Weights of a small mixture-of-experts language model, trained from scratch on English Wikipedia: a sigmoid router.
Below are experts of layer 10 (counted from 0) of a mixture-of-experts language model. Rows are named gate (a neuron's input weights, with its number), up (a neuron's input weights, with its number) and show model dimensions 128-255. Each number is 500 + 40 x the weight over its row's rms, rounded and kept within 0 to 999. Numbers have three digits each.
Before each expert's rows: a language model's description of what the expert responds to. This comes from a sample of Wikipedia text that the model never trained on.

# expert 19
It responds to: For and service verbs
gate0:507530510510532470526565490514473476516453528536468490483474522494473515490497488542486480476466438505484474511504520486494426483463533517530533489455486478481537551565494512455492484538521567453446542491484482595448501590488509489471508489471538421490455467555501558499443490442469502558518451500442485556491564450467466507472499497491549511504480488534366418454435478478508464551468
up0:504445422493454556493507429462510515487476504505432575459471519558487497467503485529540538510520473540478457500476478528468515507474566537570484464463420558545503469521506538440459500533384472550554492452477498527530448528475460429514608507516569481478476505541564484518521468544431503562464453455499479628566514412483492462510475496567528408520518523457500445504528472489430543475525

# expert 8
It responds to: Infobox and table labels
gate0:496432455528503547509499398560518483564530429538521516484491531502521500469489467515556461619531485504447498534387514516547528580367501505538488473457489526478512503470547500548518510481543554494514445531525477465445570535517502359519436489470465569514471461514454491498473491486414514546550495455492527491477507602563506593449528486455498533541539529545492568464528475485511527505563
up0:389571514519542540435430547525441543522556517526514512534423467438473577454512466516439556516460488518455480455523537469565481444507460476460476432481561522544458522523516457444519447527473497585471506501514522524526510502450517530498479541477537558502412489490500496477474484515503521580477544582519565417527534462527502465531525554461478480417562451523482453479509474478479506494500

# expert 22
It responds to: Season dashes, pieces
gate0:465526489485484459510498530496551519452509467553494533476491529466537493520427519556516518565502492482531426513542539464478501495490494485450567491457479508424502438529469501472486483517462475497462485547519406513515409522451536561495530456470505563410559482486480464502481540476468486564447434474498509540517493557476482483518478510499514444473542511476475578467433528541559526460513
up0:524489527505560457507501549507503502472510462465419510478472487438534511546554465557509518506510439485461419495505482528512465570507432527469555531542561501453456472477436509478563520474471624445424480445497486589456434544434489487539447516464522522449602459549505483464472470471492517551481474476479532517504479503538518556572509491507483447446503503501449486512508450544488478506535

# expert 9
It responds to: Table cell spaces
gate0:493454466511505456537524480484519476482570535506528477476482492522500495458460515412511540458433443467525515461467581480521482498497586481555545504548435550536510478464503492475406524443502391485472434453480526464440525485474440552501435486457533515475520444518514501489400545460491422546507520418549504520477404477483419590477493474446516455518567520521484466530408519483550485566511
up0:520475481443493509549509541481515520515467479483546469473492502500467466485470469493545529520478536551504451455467526476494499481478501475450603525571506438433546494509489523542437545402458497509468417511466486488470511475521551505485506381467468482507447454594404449463511495479515523509505547471524505592467409498435512506527443477462513445472555481472528465520450564472519407520520

# expert 29
It responds to: Location prepositions
gate0:535483477510535493491460524460517469475495511519566521510506490471480576516440512499486435490508473586470513566513452463446482559490483468462484575468535497498434497484470506515426454499580507390425461452507490449470536538557455495485481429540473467491548389566551455449536584452516556523500546419507501511478510511555476516629513481485516537569525471497534455467419458548481470487514
up0:524524468479505518515503431498437488467484511529494459521477488452558451511539438507616540554557454485503472519538488473538551480567459543510452551451520531460470505504500510484548504491487457455457495521509424519488535549580542522541513509515463504472442490460466477553519423441481542531544459549598467479510471502493579556537535416470472506492559502519509522396491423428443534590610

# expert 25
It responds to: Descriptive adjectives
gate0:487430483549455437492522471493556521545460520508490484535500454411432465514483516519518429436529568522541480553551482465550470535415509474436595561425511485457452482532504540441503435543435439550489462525513520549493517493522463513498442514560548492468540542469485531526478473473431487527561536566502491514423481441469589465456481469529449545464512479512474468409452485534542562481508
up0:524477522507488494511544509471516490481522472480455515506404494439521431489487495444479497457471576485520492574458515504510519486482503463378507483493497490506467583560493560546483432526486523539474507535545542495549535507507425509556468522540531514508493553492542458521468523531570427613429568592483568405474528517470449509401547522507509492465519452517474495494434524484457470506463

# expert 7
It responds to: Sentence-ending periods
gate0:471552573527550517488478493441510477455512483483480518453500522464460523491541474365481456526515456469513484542539468495479571484520508454471501482456470521513506561487453519528503388492497437482453564547596466534492489513515502440475531500464483478444557459497455478501491479503467575545546565418510553466430492488490487502504524520457490452468529535443508453460509465554514536522456
up0:439485533416457517484551455445483527487517521492435482457430472447522492525549538534550557424449481537522516475471523599451496520438530527470465571528513498473494489546479500507531547507489544573496453461478466506452486477477491556477503484540555562502457556425506549437582556491515472504485505519489466488579528501513485501497426519446495548513519451533537534492459476448419493491553

# expert 0
It responds to: Roads and coordinates
gate0:496494467460523514443547485465559549519514464532510514432523520460479520476475498453462602473468460558500617463552520593495543478494500629527459475518511538496542531503527460511525454549462479481547466456493432508506474547487483493521546479490554428518465453448447539524486519474574513603508478490468538551506491508494560519492527499472408473403437597476573526521468445499525459524520
up0:508495483525487461538461518493458430438527599524498544499511420531486467599433543501586461479503544427481462498475508482549503566555484409418509563525489477475457487532482515585430529458477480522524504460524498481513545432518554504450509493595468569470520567497557498443499501447462533415496480524536514460420484477456493489457476500460537529549532476505467495486514496464457498434473

# expert 28
It responds to: Forms of be
gate0:510442494497492554509459524468469535494527443454522538451516471523513518443516536554497543492452535531606391462497499458537471530497511494423499483547509479488502501527523500566596525571462545485541501488531455497477565555551515473496486534479492519484506567531569579495548458477522514554493539475485575460468530498485454531495519472502448422495520567549531419505518502541513536473459
up0:457575444520414546497485546546514470482482504527402447533504577425470546529532485472463462513545528514462609483515427481436486481456540596494483451500547488555468481568547492457469528459541522506492454504439557402470499519542490569513458525558511510527432484540432479496435483551424519481511517543505447499508491516519494511458593456476525501544540474461515547478607571513531414481538

# expert 18
It responds to: South Asian personal names
gate0:496512465544463509524507472466565594530496434534547453469528462456466504494460558484565542520522538519505457497472415512505530558598445427510527452494460550501542475442519527459509511542418459518507517510498476448547556557526540569465500508558483565505509496457494585463471534527503513503531468476474509532472492491508489480508461441493519480437503497540505490502526445500412464584451
up0:427479507391456530457544571479506477495575564510428509507465487536530499512563442523466467532486493557472496512465529512497461511525525571514519449500494475522450460575484451516490507517547526420507493435495542497520522515479478457545491446447556445505560541500511443504535482518559493504425497503536471520503559521515453500560469585500523504443488502503451517489495465499517542431520

# expert 31
It responds to: Capital first letters
gate0:453466460487544538608510481527460451560458587527427506532501509488533513498521531660491479587429571480502562489461545527503492436494556550533510501460560462487537504483525519509541543499476488487506518510522507527470524536447520523453464513633495480463552437461537502553483432409492516520497508527514460502493499569451508534513518471532458507509502485504420482504442436489521489458453
up0:440463409533535532551547501530523512455371528551436457474454527569512514453504520560484607488481485508491439499533519562505499470477550473496571508457484511503479563588496496469529489513535511494473449533482464484524490588463519503513518526521482468477529470499539508501436490485421504498473536484565491496645556533497545526483500429528524541487534483502511536581481491477510462465487

# expert 6
It responds to: Military and sports events
gate0:487445500490573496534542485531505554520581526397494457479476448518504477549508471515450517539510579458472472515474507564523516642500524538522495501519515453420583541556449517509485451431553442481579489466494508459512448494470494521484469523490516508537509490540505504523477507526496496481474468506537564508497472447519401473484575534506511522480589499555534482551503446512491461513439
up0:551494511542523473511499474520511546517452463499521532511561495455460500486459504492479469468384497521450486467599464457501518521506389481539482514498510509455503514520508469496517519505584525526498486491474493518550495611479517532490568453551508562490440511515455506506458455509532501559506504519553477559499527516570525461501551533545474540506532476503506450483521582615504553564468

# expert 13
It responds to: Foreign name starts
gate0:498494546484515495547485487599560482465493497473510545548510515473496472443431530543520487478462469603437453452467523546446526589505508433494497493474510494451524519551524516554433480453520480450488448455490460521473509515580448518468500530491509524545527482480496547549517428546500543444493511547511463555507560449545504477505498482555537506475475405484551501491397454520512522509578
up0:501460471456526544467492493437442475480502510495452499421550456512461535565473496505470503456498483521442504509464566444532483478485429564480525553462468429411499484436540474447512502524557495569496489485476513484482514601438540444494510495519390517478535513494575539439498491523440477497477472495511459438506579553486512521523480530440532500475474516518470510505530530532461493558397

# expert 24
It responds to: Census and filler words
gate0:460500491496521531504509508492477467460481488483570507560513490484416518491541454499454548565464507482515615520533506496534490468515430498432550490490554439501491514535456474551448468543537505488525482454594452481475427511519501476507409480547486469478511545544542531487455522443515505564431557545512503519519551524473469565517459543400559581418453486555443517454479451453548500503559
up0:479511452462524559527492483599443442544599484460497520515554438499556507422480491408491384457547490459460502473518484494442508442516436534504472510479532611434442483523516487518516485553536547444523523525473463492489520469500508470478529486438513567462502512497505492487525431492491525520522511458472561499512503461513595435542579479601514558480478531522516535457526486456490445517480

# expert 3
It responds to: Birth years, sport roles
gate0:445485481469473517545533473535591440444459504507564518457564481537494489484469519395533452407524513502539453525496516490556583479528529539591499538509480457573491497503463492535471501414404480571506463482462461518544480547499528518534469427547506476476500441555511484485465531465487534486461481532494484474456536512480504442480488537537480423449526460535532513529472518515401395493484
up0:503520577573504494442526561499434544549490473437415449513471529498465500573556467525578523571501459495475591464619517542436513479475425485454472457538494493495524527472490489475492429517428496553497529527550503558435561428509505461468486480479493600473541485511503511412511453498473536546491551449497485511500472550572493525475537456476596498472486525459511518455508491507468572525523

# expert 17
It responds to: Articles and ordinals
gate0:521482510451493516511453454512535399494481497532510511515490539550538479512442601544501528473457556485397509475497492548537534428520522541501506523456487543461480478496441487491547515452503482463502516525540442495506509518545566548514532537483514542479516511504514487562467463562482437486514557441470449440416548497515453447472534627552490502526535472529495560466433511443425502527513
up0:491404506451525490566472446506529429500445485530517479476490516554525487511495557529487511437472543442484467497573508539500516504466511501516491549459433533459470478467480505450508498457479572454469571506531479529481523490469527507510491471492461503553510585509541505535427446571520371522528499468430514524440437430506496489413519592507520533534527571471511501513418494519537470493460

# expert 21
It responds to: Taxonomic names
gate0:543460557582463437470546473443498573470619476516496520511473480544554523471487481481511546511492463517548490530565530492550512570403560523563507480444464569464480543573555461561492537503546475464526495576535492542521551468457519511512493479478486525471464562601512510556446476466459556487531406538486513565493498531515536504466531543513426485517467483509566471506431489509535474486526
up0:514588503468549544529494495501478468532480493471530500466534481504480504599500475455440567547483488469483506440500565486488507521541459494466490469515493443532542521458472501522482561490506449554457566508454487531420485527499527460517499462559519471530551532437477473467496516499533458492466568467472475409488493517414557468529454518448504582393501478474470491480555511474510532523509

# expert 23
It responds to: Possessive pronouns, family nouns
gate0:563563548514533503447552512487505529460458483472547432495489476502448582612511543477456522488494559492444498449472446547497442547435490479479461531530496491473557563521578531485494512533494500473438480546511532492454461529536427562510479525530534556450508515467532502487559509480470492435488558435479483478504563563497542494494451473451432459499528509464506556617452440473514489544493
up0:511416484517517479447524467511504494443528456440522552475503528439479546525485494471480490508423496553503460509485523474470519519440458511477424526483499550496505594583563464505563532482427508526498512502578544474545468409445498529534508492470564483555543537471464455532449500470497517433468495465563521502553547501521475566542469481522439511550540435522477471554462482441501549558501

# expert 12
It responds to: Digits in numbers
gate0:516499504507500509512453453488497548559490447481515414498449496503491471491569526578496574545444519455488486495499498479554476494518507395566473503433460551447562463483403436543501523423579599532491476522551512496567529465502518525512466423452460459492506583472494569567515481491439439479528467520424482494483460423478532470538585489557491443539445505511460546480545491527550495517544
up0:514514485541539514523537459461541523498444554493523511466465484514515570541534546500553498460431473489518456472567582484529411511475540381507423469522490466475508458455455534539514536446585398490509475495462517475563496535519520454511518516504476520454502488525481488500537405462460435493554498518479442415468513491515549455516476478534420591434510441585503512491509606483436503496502

# expert 30
It responds to: Clause punctuation
gate0:539493464550472512555494531572556515515470462534504491558456499488509549535574454418467492502500546468528499577546479474482491513458451515531416462486482569514460514529481454486503460522523566448465516562523555458549466491476523491442510463442544504501513555491480470501448529573489463483516519438503502461474415443566445406510447525500581489475549453503448504443524487556470438451430
up0:459535531432523493446476487419470515538508502512578507396476511539470510590465518514513541481471542541516490466463429502580543504478503421469531557558497478473537489529552442546424550452448507482529404469545477557505504489496512493516591489534424521505464494488561515522569420524525544489542506508498527507514576509519550570513492495453445486455483527528487481546473527497470501459529

# expert 14
It responds to: Opening brackets, quotes, breaks
gate0:535462521441491471440501509588488508554488544462534493524396503517500557460511492443490521483478498463509525477458492459454539493451504559443503566508523484481543510498506528434468490578542517449486580504497529419524493555473478491443521458564550535527479407464517487526535452453485512618437530473473583494584560463481534498437529498607479547480524529490599465523458520511510490513517
up0:580506563420547502495495493554524506504502510523440448511396471418564495361518496495533514493516538496471531498433538498516531484411433499505506448524429474490527519464523534485444520497507518503478563557447530489463508439540489507485486465555495496539488443486496465506518522502507489560494511445471553478546543398488537474499508452526449531426485476549535478472494477452491452551521

# expert 2
It responds to: Short inner word fragments
gate0:467478510537572397446456476519557446529479527456505473468472503504483439499547508556489460482464531555410503530514506511501413476484499481455537487425511563508524546512423505581510539473444539519475543492538524446445445546470482524530486475557486462462519486411511557437584578495438566472424486487468454548488482520461488534480534574466532446505521493516475475488442461584527501472491
up0:515561609516463534465513535484461540451493460482484458528549506493565501484510516447540523496501571435534463467469484442477586500492527517497457516550452437481508504493574501469492439496516513541514480481425485497466500406498481551509457558427482491583528491519525546453442458528491504564517547531407507515473541549444480491448472454484543527462563452534556527490546506492500533524507

# expert 5
It responds to: Infinitive to, modals
gate0:454538535433531502498504542467454432455491470418505480488514466530465427513476525501535481479505476513511378478465543461514465469490514452543480488443474514493525478514474472466488507504509525538453529445435554517549437465485503515464495580519463443562514491444489499534512529498513484555494476545484450569497463510472547481417578466507530544533526497532533451498437462528533443437551
up0:474563495550477530496520493438551498466416469440516452421506440459503520535512564507534607469494480514446479519512512492489523462541452539465533538467472493559499408458504498469506547566483378578501514475529489543482478503449501470472473518494462514451465448488473460494454441509469433497557461570474501533492538574628464473467468477513503496468542523455496515502458514498476482482467

# expert 20
It responds to: Surnames and surname endings
gate0:504512563557455520463547471636478530491519491508577487518516465473520391540550503496537512499492512489442386459467503537507491485578525502430532547574554545498451539525477456510559554539481513461452524528438542538514486460559532513494509437432503463532540554546448485421507500440497509476495500493534560545510479541484406468460450520463450517530491465495466532471556543505508469487433
up0:453490528488526560494472497505460474506442420538457473546517495493525557446544498450485499479501471495474478441426502542528503449439467584501458538477570543544397499484434475529563516536523538478446484463476601491440584468503492400487552480517466419498532549554484510440500488453537516447476563455501513518504562542479489497580557552535528496480495494491510504471454475522469492558510

# expert 4
It responds to: Sports teams, scores
gate0:454469462475514489536429487546491519533465531552508560536452536467518503504495537489546511453565539474496464474541446499448480523524459527511570422462388514524528479510535540507523497559408484535508501504532500514473513457465542562439508537496473487569478569500569505419496510461444477479538511527494544544517514536476535510478516560553522660517437502526548496509514567513537526519562
up0:552548475528497451469542543434503510528506464514490511464512471511454474532540425449526507557537507512448468557511524508516522455471507429518462564509559459513499468576553587495470583479505468552465565490511513499494507522540474523525468491498544538418488473515476465496504493484625556513491425439482476477502433482504458570548525407461517404484519536505457580437517442543471487502465

# expert 15
It responds to: Awards and stat headers
gate0:462479504536568486482433552444488514517470507511492468493520507494519507521551544453499517520442457500491518507496531473509519512523507525493500527475468489498557477517450490442465535428506530553510530490523496475492419479451454496542425492449490444454514505534509540530483509544548525512425434444392494501492456491567534573544503454573525521572579482512531544554501513483462571491494
up0:508484527479531534522526491474486498507503487457489505468430481563508525503505451565571535520423455494503509432448451504543525536478527543530505507509581484466488518554446514483526468474510426533482482496502422536504485584477479510478561486453524547554480433518514513453514444497475557604539526554420506526465463495591514510570487456550547492543497480470541496498532517545531529512468

# expert 1
It responds to: Songs and albums
gate0:473489552539476431512506485600527517467477518560544466521483478514544559550449542591494399485432548596449500516501465444519563453516499505469460491513509549487452528545530528436496531552514545504504583485424488562444476473474517546483396502490502502504442507503499457517467487574490425508495410545557451488474488491507436516473523489476425507472516425533560472579561481486486497517482
up0:501510488579531532512540465543520530527499471494483495484492540553563458515513454526476545443558518445492487430496523439526521518453437525491539466540453501450450489500527571471494484569477502518473543492465535476568559532433544508497588530544537562478510567491525513486531551496539488526487546440522498471430481466501531508481512508521438381554491545548467548458594533460516512498471

# expert 10
It responds to: Before person names
gate0:543464494532508519501474527485495483479474461525549415520532529446483516429480526482508498491449428550542494488492433461453471530510496483584479495525463572500506444463486545470405538523488479561481512494514511483421538508547532447450546502497494506488500545509479555555456531525477464441450482479489433433510616519522491605467541498421448398475505437504515460535551528457456497524528
up0:522503520462526540510527549494539460442480499470419439540501454493490456479560521495458524487429418518519480549523491493501502520489607590587442520518463566546504491519486520476478495577476540504502463514514506496459448518529503425504543500546465541506501545440463470514447502532529434450494522492502536512465530527490478521473503545432435483502472414476452480485496522544520551455516

# expert 16
It responds to: Party names, table starts
gate0:511478491546547561515410482528482512518635472535533481404501468489422465496444448544525460556451467503474564529534520518540511521516451464469531452506475500555580490549511482488487409570498559525520520471461577581479476451475552436516455450515537477525476422483520435520494451469496474503509571431458541518523489542502465508448562499585439482506408482487543432498468555490419486540451
up0:559494535468543575510500447495540506508461491534556544505489430453525550509523554536476514539535461585528519563504486459500521536466497460502458513490531445553533517523491586501492442477501445462541460536540460548422514532539545535456526436467418503539463478506529494418565503430492533474471542484526506496568455576471501516530486495514479553475462487559466415490495485485434441488517

# expert 11
It responds to: Mid-word stems, purpose verbs
gate0:484534506542519489399534486548477531512506456451504554407500524487496562475490508496525455472517550471583564515494509553538553527543469512491504424496527486418487516506472453438532482357496504484505506461500441525405525430501454493517566517623475504484503465402436512489434553467525473508471457386539468480529515479460537448481554497568467529463541553485558508493470505528539482493462
up0:508514482526522432462526541538522547495510441493537496426470527495554506421523512474565437432556513459564508483474507555456505510501525465485504443462552513416522605516496456480522462393471538453499552535476437515466499441512515552499486510582545458548464490443476483548438511448475483441483430412456460504509475570463480466499523475498493552486524530465573524533486448542486430475448

# expert 26
It responds to: Plural and place nouns
gate0:521498504466486488474503425578518500489516489527526502431462450523536509501467500504505463540495545504447477493413487478509501555566477548555539484559501438491503515506541520519457524511411499548463475514537528492440537470484489462485465536526457446449443496549512464462514443512595494519420476486566508500552499536488550535516494534499546478478429544497555491546459469496503539518457
up0:491521477500549502555507489471559529543521521488445534578535551505420565486523479519473541488488441485500495520542489497438465488416494530477457517485481535474472469527495450489475490483598576480442572576484458482519442498506527539499515466555578555575533536466527522501489593540442525513553518560460526486448417445471454474481540485554489528471450469513442476470513476536481499546449

# expert 27
It responds to: Place names
gate0:441565405534473454472542462475532583442474483482557521479460480534457510480462513484487533496507472467560539472538448455501578499466511445521530513458485488503531481520520459573523523542518398522499564522497477407468440463533488513486468547454461491478481446448494460552438542478414490474494472566513505555536527485534460491583429440571549529444516564526506503502528480486504478513481
up0:515496496527468528476516518399500494527565488511518506486515515510494527522512527515573536529510505493526504560475511537492462461526506542517528476511469549437578544410555491509444554539530523487485480479536486438501543476465493521468560428451501513457478429520576469498484528484503443473535466516488563546442529566469579454473483518504456523613467479456434489402513485452507482490520